config = dict(
    n_experts=40,
    experts_per_token=2,
    d_shared_expert=0,
    n_empty_slots=5,
    normalize_top_k=False,
    balance_loss=0.00281,
    lr_router=0.000884,
    vocab_size=7648,
    norm='layernorm',
    norm_eps=1e-05,
    beta2=0.99,
    batch_tokens=65536,
    seq_len=2048,
    train_tokens=250000000,
)
Below are experts of layer 3 (counted from 0) of a mixture-of-experts language model. Rows are named router (the router's row for the expert), up (a neuron's input weights, with its number) and show model dimensions 0-159. Each number is 128 + 24 x the weight over its row's rms, rounded and kept within 0 to 255. Numbers have three digits each.
After each expert's rows: "mostly gets" lists some tokens that are sent to it at least half of the time. This comes from a sample of Wikipedia text that the model never trained on.

# expert 18
router:138139109100067113154097119102089096119130093148135139125149166150125143147153124110151097120143162153087129106139102130122097104092143069173148063099147123141126122132145184129144135121198167175150149158115147140142174137085109145159128156152123131143123130152083134129090125157145120120154097156144170126117105129127142131122114112140135125143100143104141137123125135116134117129103145103094113141150120128109103114159100077135165156101096124119124149179114098134113106140127145
up1:157118141141078129139123163098160173112146139134160125147110162131069093139179126130117096143081136119089196110141142114141138113082121109140163111115145074134063164154126152114089108128150178140123107124132144094084139150089129173135146126173136164130131107149134106122106120144109146110125160147143138139148118149128131142136125123106113124145105092132117154099121097147089176121114120147109134112123134103129138130114127146173133143132177092159132125078140117114132111121132104
up2:121145137123133076147065141124095141131134109116118166128143108119129140132110125146131168110133097129111121125143144140149141140110127129167128140173120095092152094141132163158133145139141126082165132133130149094136148116135171200156088112163103142094094175115128148152128135103108097167152100109098141169096125102107123144093096122136135123120104099136114114110154116129140078160138107126160080143161146102151118104110110198168161135120145133135115139133108101117151127171139154
mostly gets: "ul", "rator", " Per", "ration", " cor", " Cor"

# expert 21
router:131161146076122119123110113116095106104124088102141102112153147151088141166141113120170118115147151179098101089140112166125123136073137094138147074100149114123110104110136160140102146140152134147151127153110159162100152137110082136147102138136139157143129110157120165120108168156153137103135150136149151157117130148150150107121088093138095131140116095093152186118134100101095097161127135120111117138154149129094115111141113114152134153109091143103163166126134098141138143176090138
up18:115118094141168152109118110093131101128135105145098125168101083142108125093099100120140124137129135103125110111160103142175109146115123111124110182137185060116102154149092138161110119118136107161114111138095162138132121111147127107097137110178141122152145142141171119148136114153141100139157142098094119141138116105114170053155139114152148094121142123116103131137143138098098167145114078135111069126112104124116166118112099142131146165113089100123127108133141109136116100158112146
up19:157132099123101103143136105096112109117106101138146085127113134160117107155134189112141117105142161098132075103145146156144164155132116116073106123159164150130151130152155147141120093194114153152133137104113079093194153140157136086114193099107128150103154133141148152124086119172149108136140138197164120116108141150130118093155132136095120138126135114123114110136132115125090136097117130135127127126159117099150128105124133158150154112138094150127134152139103105132151105122123127
mostly gets: " Wh", " Har", "rick", " High", " Hol", " Kenn"

# expert 9
router:161149151141085096158119122109117093120151113148129110106135121148095155157148094127169098109149150157094110091143110147110112151131103082160140100108153144140133139120129112141139134127130148154154148164114137149147151101099112168127126183136139141153111142153076156115094132168131131157160104135104138118102100144145149119112104122143126149143126097113136159063150088116094104171093146101087111145138131151117133097122119119163112157111114125117211157139095118158097123142102128
up18:151143125103114109113115161076082115094104143109112131119103112089120098131112097124155155095121184124154127112145113115144126125145146103111104115139148098157181161168155153153134067130139142112153187119120129113141089103127149169143109092122135126156087115149116096106076139104138126142138108126127127127078152126158103152096158128195130092136144114125118175126135108103111127148132130100127118152154114132072165140155124135103139165142121147154167144153116114129107134153125113
up19:132126144184156160159116137135094133141106111124122127143104101153097069113109125116126125108123115151101144143146128140101153130083153092130191085122123144170083099151113135159139123106137117122132114158120093126128137108130145125144108147104195101104097123117158098148128157092097127116140121093171131087129113159121113096163157139134111174132101110115144106120106124122108102075110100127121075114135152185129143121129144125118135168096136126121121138124181125173157096112135146
mostly gets: " be", "ach", "all", " Be", "aches", " Some"

# expert 19
router:151145149111107099142118115121110090109115102161157110118127157170080164140126090093149090139134142141089094095122095118141128131097131101167133103106165157138124134113135109161137162131144146148165148172086154131156156161116102137169104168145139139138098120142061131124082110183168121123146130151122128104125096132129150082128102106133125137152125146108154173122113094097111121139118140126138116151147122125098114126115122105165131141118099149093164176157111093143116097142104136
up1:136091061124120135160103126109093160129130116145131118140105115142098093169153146144146113094140168124087140107094135143122097116120114119147128107149162124132180125118182113105104127125112134114130134117100135129133155186123101126155145135125110168121162135116151131111104107135150066092138118119119157140165126106114164168144101125102119147133099116138098127115119109118096154148151151136113145128116114081131135142121124109095169134097094098145109134138155105134061172118156201
up2:099108172123123141109099129096099110081107101134177144130131142150123133148171140109128120133128107161105156132100107132127150124136119148164125117107122145122133112098118135119139147131100096119100142159129147143115124103097132114097058111111081131130147096111114128161150118117151098097148131131112104122088155156124169153111110129203125104149091103117125094139201124151149132146117126095125170115114081134125154138098142112185132125110075118147164144151122149143167169149111126
mostly gets: "a", " No", " La", " Angeles", " Only", " Rose"

# expert 14
router:151136159089077110145104105111109093106133095144137117134142146156095127139152098109135110143149145171056098125151099150122105126096123117171140097087148125120135117123121145159127151117145125148161139166128171140140183131107133164132110161138154153142106103153086138144108127147134131111157128123119131087113092188128125107122106095141086146159126133109158177095133078095137111153132166154108116128159134102085120112141120101152141146127107120128154131158092105174135106125111138
up1:109129106113125067151149119138136111100153109140119115134152111114139131164140127101102108128155161121130103129138142120162115126140120133142102120119159140149131092126164140075148147146185137161151089121118091142148147182170181107135139145120074089114091168141145123144089120163149100097195121130120164138079122125152135144102158141131109126094092088122066111131103127118093102124140138140139111157099120109089141138152172122113137137136111137160147141136104128153096140109137115
up2:128126131142134089126097161129106154101173075101138094100082128094144130154096147108101134117136142127101076162119096096127134122073071098130139115123142120127179122116161133149125143110150130121117141148112125106151122141139123130151138156113161120177113085160165097156144132150122125146136133120182150121127092164164107109141150126145111124128105109133115129118143125157098162138106156130136109073156110138059122105155134115116102149183150105094132133106101133146129118154166145
mostly gets: "is", "as", " Wisconsin", " El", " Massachusetts", " Carl"

# expert 24
router:163135130100125123130105129107132126085170131177130116117132137114121124136132100118161109137139152149083128097180109173107099130094122100142168079089138122132120099119137166143125156125127157145134169155103185154135126114111100158119125120145130158141126124162108170129109141132150120113137118141118128113102122142129162101111094136121138141171133101106137193114140095066120113149131171122102075170158139123125115070118093104128152144109091129112139123149101143142150117146074159
up1:127135133134103153181126165141105099119110142127164112180163122109112104120112127118147120100109105103167159116133134107107139140106134123108204142122138087100138137169148141115126111129165174105133166148132129129154139107129154104132151109136152101181140095158106161172099167099115110156159121135147143146090099146124150129091089141182147121125141171138136138117116136110116112129151158139092123141155136149142171116118082113110155175126167131127144160113119104103129089105150161
up2:148144173128141122163148154100160089085172139111162119112106125081140123076120131086147150081129124121143139124149136150101065137125096134168108123123176132136112161093135195123119114149080146143139110149088141159165146098169134144134134089165147135145119110097128118101111150127162149123116131107130179146107149091132129119128090128106129108117107178104133092105146112107142130126153129132132100150117127154125106103146144141115183129131129120091140138130088114143133106143091124
mostly gets: "inn", "inc", "″W", " Christ", "est", "ashion"

# expert 8
router:146157145107105107126102101078114108108161121146140107122170141143090150159146112107137112132140155158112109095143083159126120143112119087180146102097140125139129118109109127154123139121146137165160151139113151159123166148102081156175110134159148149155087119152102167118115116150152137111167142142135121116107117129141130096157116120131099155163121131101162162100126109102099098154097125135120106168156143095102128092146103098137141173102093134105157146160097081145152105160097147
up0:125158135124106108183143139109143125135121144103189148126117133148108116156122116161165149099109089095084128103126122134115100107145113099093193120102150128104131115121102147137134128165156113133125126140108108142100151126082142101144173121154143144142127089120107125110105113127141122118113145104164147129114117180137132150137137127139130159128147112127152143156188075133118108136084114145110179080114104097124145079119164084153139169109094125116138126178106129125170115104158093
up1:139153127108155100165146176102135127137148121173161102150108129143171143141123101148117114180132145189115126130136074120118145152120140096153142119124119147121097123118110138091107130132131127142100111146116062117150137098124148159121082105081125124110106147118135148169161130110118131112120118097155112128145184156092107102130112113102135169170132117104135185180133107134116136090119138098104142130182104129072128143150124128131157098084124108161126113111154129106096136136144122
mostly gets: " brought", " purchased", " gave", " allowed", " allows", "During"

# expert 20
router:149153139112106106126108105074119108114158119146142108125174141138086151162147113114133111130146156161116109096141085160130123141116117086177146107102141130139126119109107132158121137123147140163164151139109150156122165145100073158180111133159146151156086109151095163115118120149148133114168143141135122116108115130143129097156117119128097158164124132102160162099119107101103101159099129136119106167154151099101127094148099102135146174104090129102153150160103083145154102154097143
up0:117136184106079123143154124105104119089136140140127085175131125145137086164150154131112165140062129088167108116161084121125134134113143132147134119117141145134098157128162154157170117160128115127139130110128214101118155120150112139123130153147165137147116128135117151148102158165129135111171167157172159149146139169129106127121148118123114112156128136121147091129156108123159136116142097101139087113097111116117124114137123145147118114115067136171148141156149139105110115086112130
up1:099107146112094169124107154153146125090098134176139090135139106104131109116117102121147140168105114157096154109124102138103102138127113128161178131148124133109095157113104147169104136135133136179132146186145136157094144115099095104107155175145130168133121119127122156156127166172116109100104122157110107158158165157106197126118117116117151118088141120172138148156123118142123105112122120157104134099109095144157179099151103135147128101133123137101144150146103143147130159165130107
mostly gets: " continued", "====", "===", " passed", " Their", " ended"

# expert 36
router:151138113058085115164114153100110105114122108123145108117135148152081129155141106134149139119135138147098123105161116159092119128093132119145159118086145131114137137156144144128137191082128137165153136137091141131138156152102120157145097130146119126182102115163113156124117135159130140129152119141112174127132090127124151106142110096166116144156108085104155160101140078123129103138115135147117099153159098137099135052134142096132123160098124127134158161178110117112167126137118145
up1:144095151139105141138125150083152121129128131124163105144139136162122149150161110141112127121147112131138117093134135099096161148162128117150115115125124191129194161108085167111148146161097140176185124152117116138149103159139116108148100163104127116102107130116120155133129098123163139122140085131156129133145181099125129110115103108148139158135128102130156132152140094137108134151089166064123130126101101155146148136134133109124123093145170162195144101126128089117094147092129120
up2:106130112124123142116149126123132125123134108140158068149114117128111142137159138112140131160170139145096126140133113131068166146132118131181167145145141104133142124092106103132145138151130139160109120105067102177164163163110100135132111093166100134133148150159105129135145134100100077087143143140105145114114139086095116139107124129109138113156140102139084108103086142168141111131135140164123066084124129085144125166135126136159146086102097115127103112164160093123098105144139137
mostly gets: "ic", "ics", "ct", "olog", " rece", "ophy"

# expert 27
router:145135126111083128137122102099138113123119090141159109094128145150114152141137101157125131124142149146098123099157092140100139130108130101166150110092147110085109116109162146151136169129147153135158159182121122154119162164118116137171109150123174130154124117139092163122120133121149115113135122130139162097138105111128127072155086095136113123149105133112168160100145105112126099165111113135128128184144135121089099061151104104158155158109139123116165174158103100158127101122081129
up1:137114187184075162151169114152134166131104128101171160097134107113113130131120150146106098149095150131126105102134122104121193102123099133149110131144096131135107116108098160114102144072114129133106172136111109137150128138138127144115124105154101135126095126130110168172133132108173098088140112133169171116136111125117097147126128124153115112122082080129126145122119146109138059156131136136111142142138148144124146102184115100134108138115136107121143132138159120120110154139073088
up2:148143151113115139119104135133091126103150121090134079138117133143144130143095135161119116154117099127097093111169133122088130167111096131118149145156144090124124160153136153145118136102089125146124126179147126094122138114160078121154107155126142147146132119082140118128106077154112180098127135118117092085120166132135103118112110103070119153137095120150117144073188133102111126107140117125096152148147120121107083106126144135119182119139112109155128188126162166167111110135122120
mostly gets: " Arab", " Islam", "mad", " Croat", " Niger", " Egypt"

# expert 29
router:139130124089115122141108134114103103092143097154185089117133125157107133131144119110137099138135142143126126121147083139104127167103103075179170110087140124119138080134093182130145155091149175177155126157122122146147170148118114127134114134146099162123111139166127155134120143174163112132151135150124133078085103133122140118116099097115141156171109108136143159135117095095106104128091152099120096162149141143104122079149138094139149144082119124131142154151105116124125111117109132
up1:086147086102117123142106127127124087075100121128131119128148142169122137145167119126122094100158107117096140146109128151115121103115123091130100095119107158116119100129140133143153149149117099155143133133117091080116175128169158136170154095120148109119116114158130164157101121109175150111135198134144121109157155133118099154093080123141177104154081136121096147104132122126111104145082117155143123118096112119117108115073100111168129130114139116165091110134135155134104115123099101
up2:134117144132139128117067167124109139123149098128084126110131148149121125138113115093119151131130134203119098119130109134129115167159151115132111130154119142155124111095112058124127122126114111119102162106100102143138184099158127145108091120109124080181150129139118152112135139176139088117109081144093113108126135092142196102112128129102103118094095109091143115128084109156143154125141109132120132120098136104125099107106136133122143136111173124145131095104131133099138103085106181
mostly gets: " cont", " ext", " ad", " dep", " att", " comm"

# expert 1
router:153122123124094125153114097099110109123151077171141117133158147184101153150158122117125110115143157165083093107161115137120098152110134123139156088113156141124098125100148114135130147132142123158165156168113126149129156113089115145149118138138147161159103116142084156133096099136136120096134138154103137127088097138106151122114140089152131170150137145096167144103119104117134097116121122121079098137199127087120113074118109121147145161109099141082146139171097135145125102135116145
up28:110122130135158099140111113104127162123156073083078133123156149145152162108123117148126119162127150120145111119102116126148101128109148154129132159126144129152105116061096141089100156088143128112163145156089134176105126106068149151141143169114163165126117097110164148117108119137095123117129144190111157108080112140162137119111115089128116142171151152101133123124141098092128174119155141154131100118119118108133134091119107114147140166109141094086129147133102126123155105135138099
up29:103110099149090070155148150123133114085139142147178136109146132132117096156134147154148112125117133128071108125135143126131120151145139134152121103156148097154090121123051094154105148087149163155154114127131160163102163140131184125117131140118097118134139106163131127147109131112117127114113157160097129150103140151119148176114106093141121137131116131113198090112094117142104140131166100111140138135164121126084166121118123125124095160093097074122112153117135136102145108157137124
mostly gets: " interest", "ie", " degree", "ece", " lb", " runs"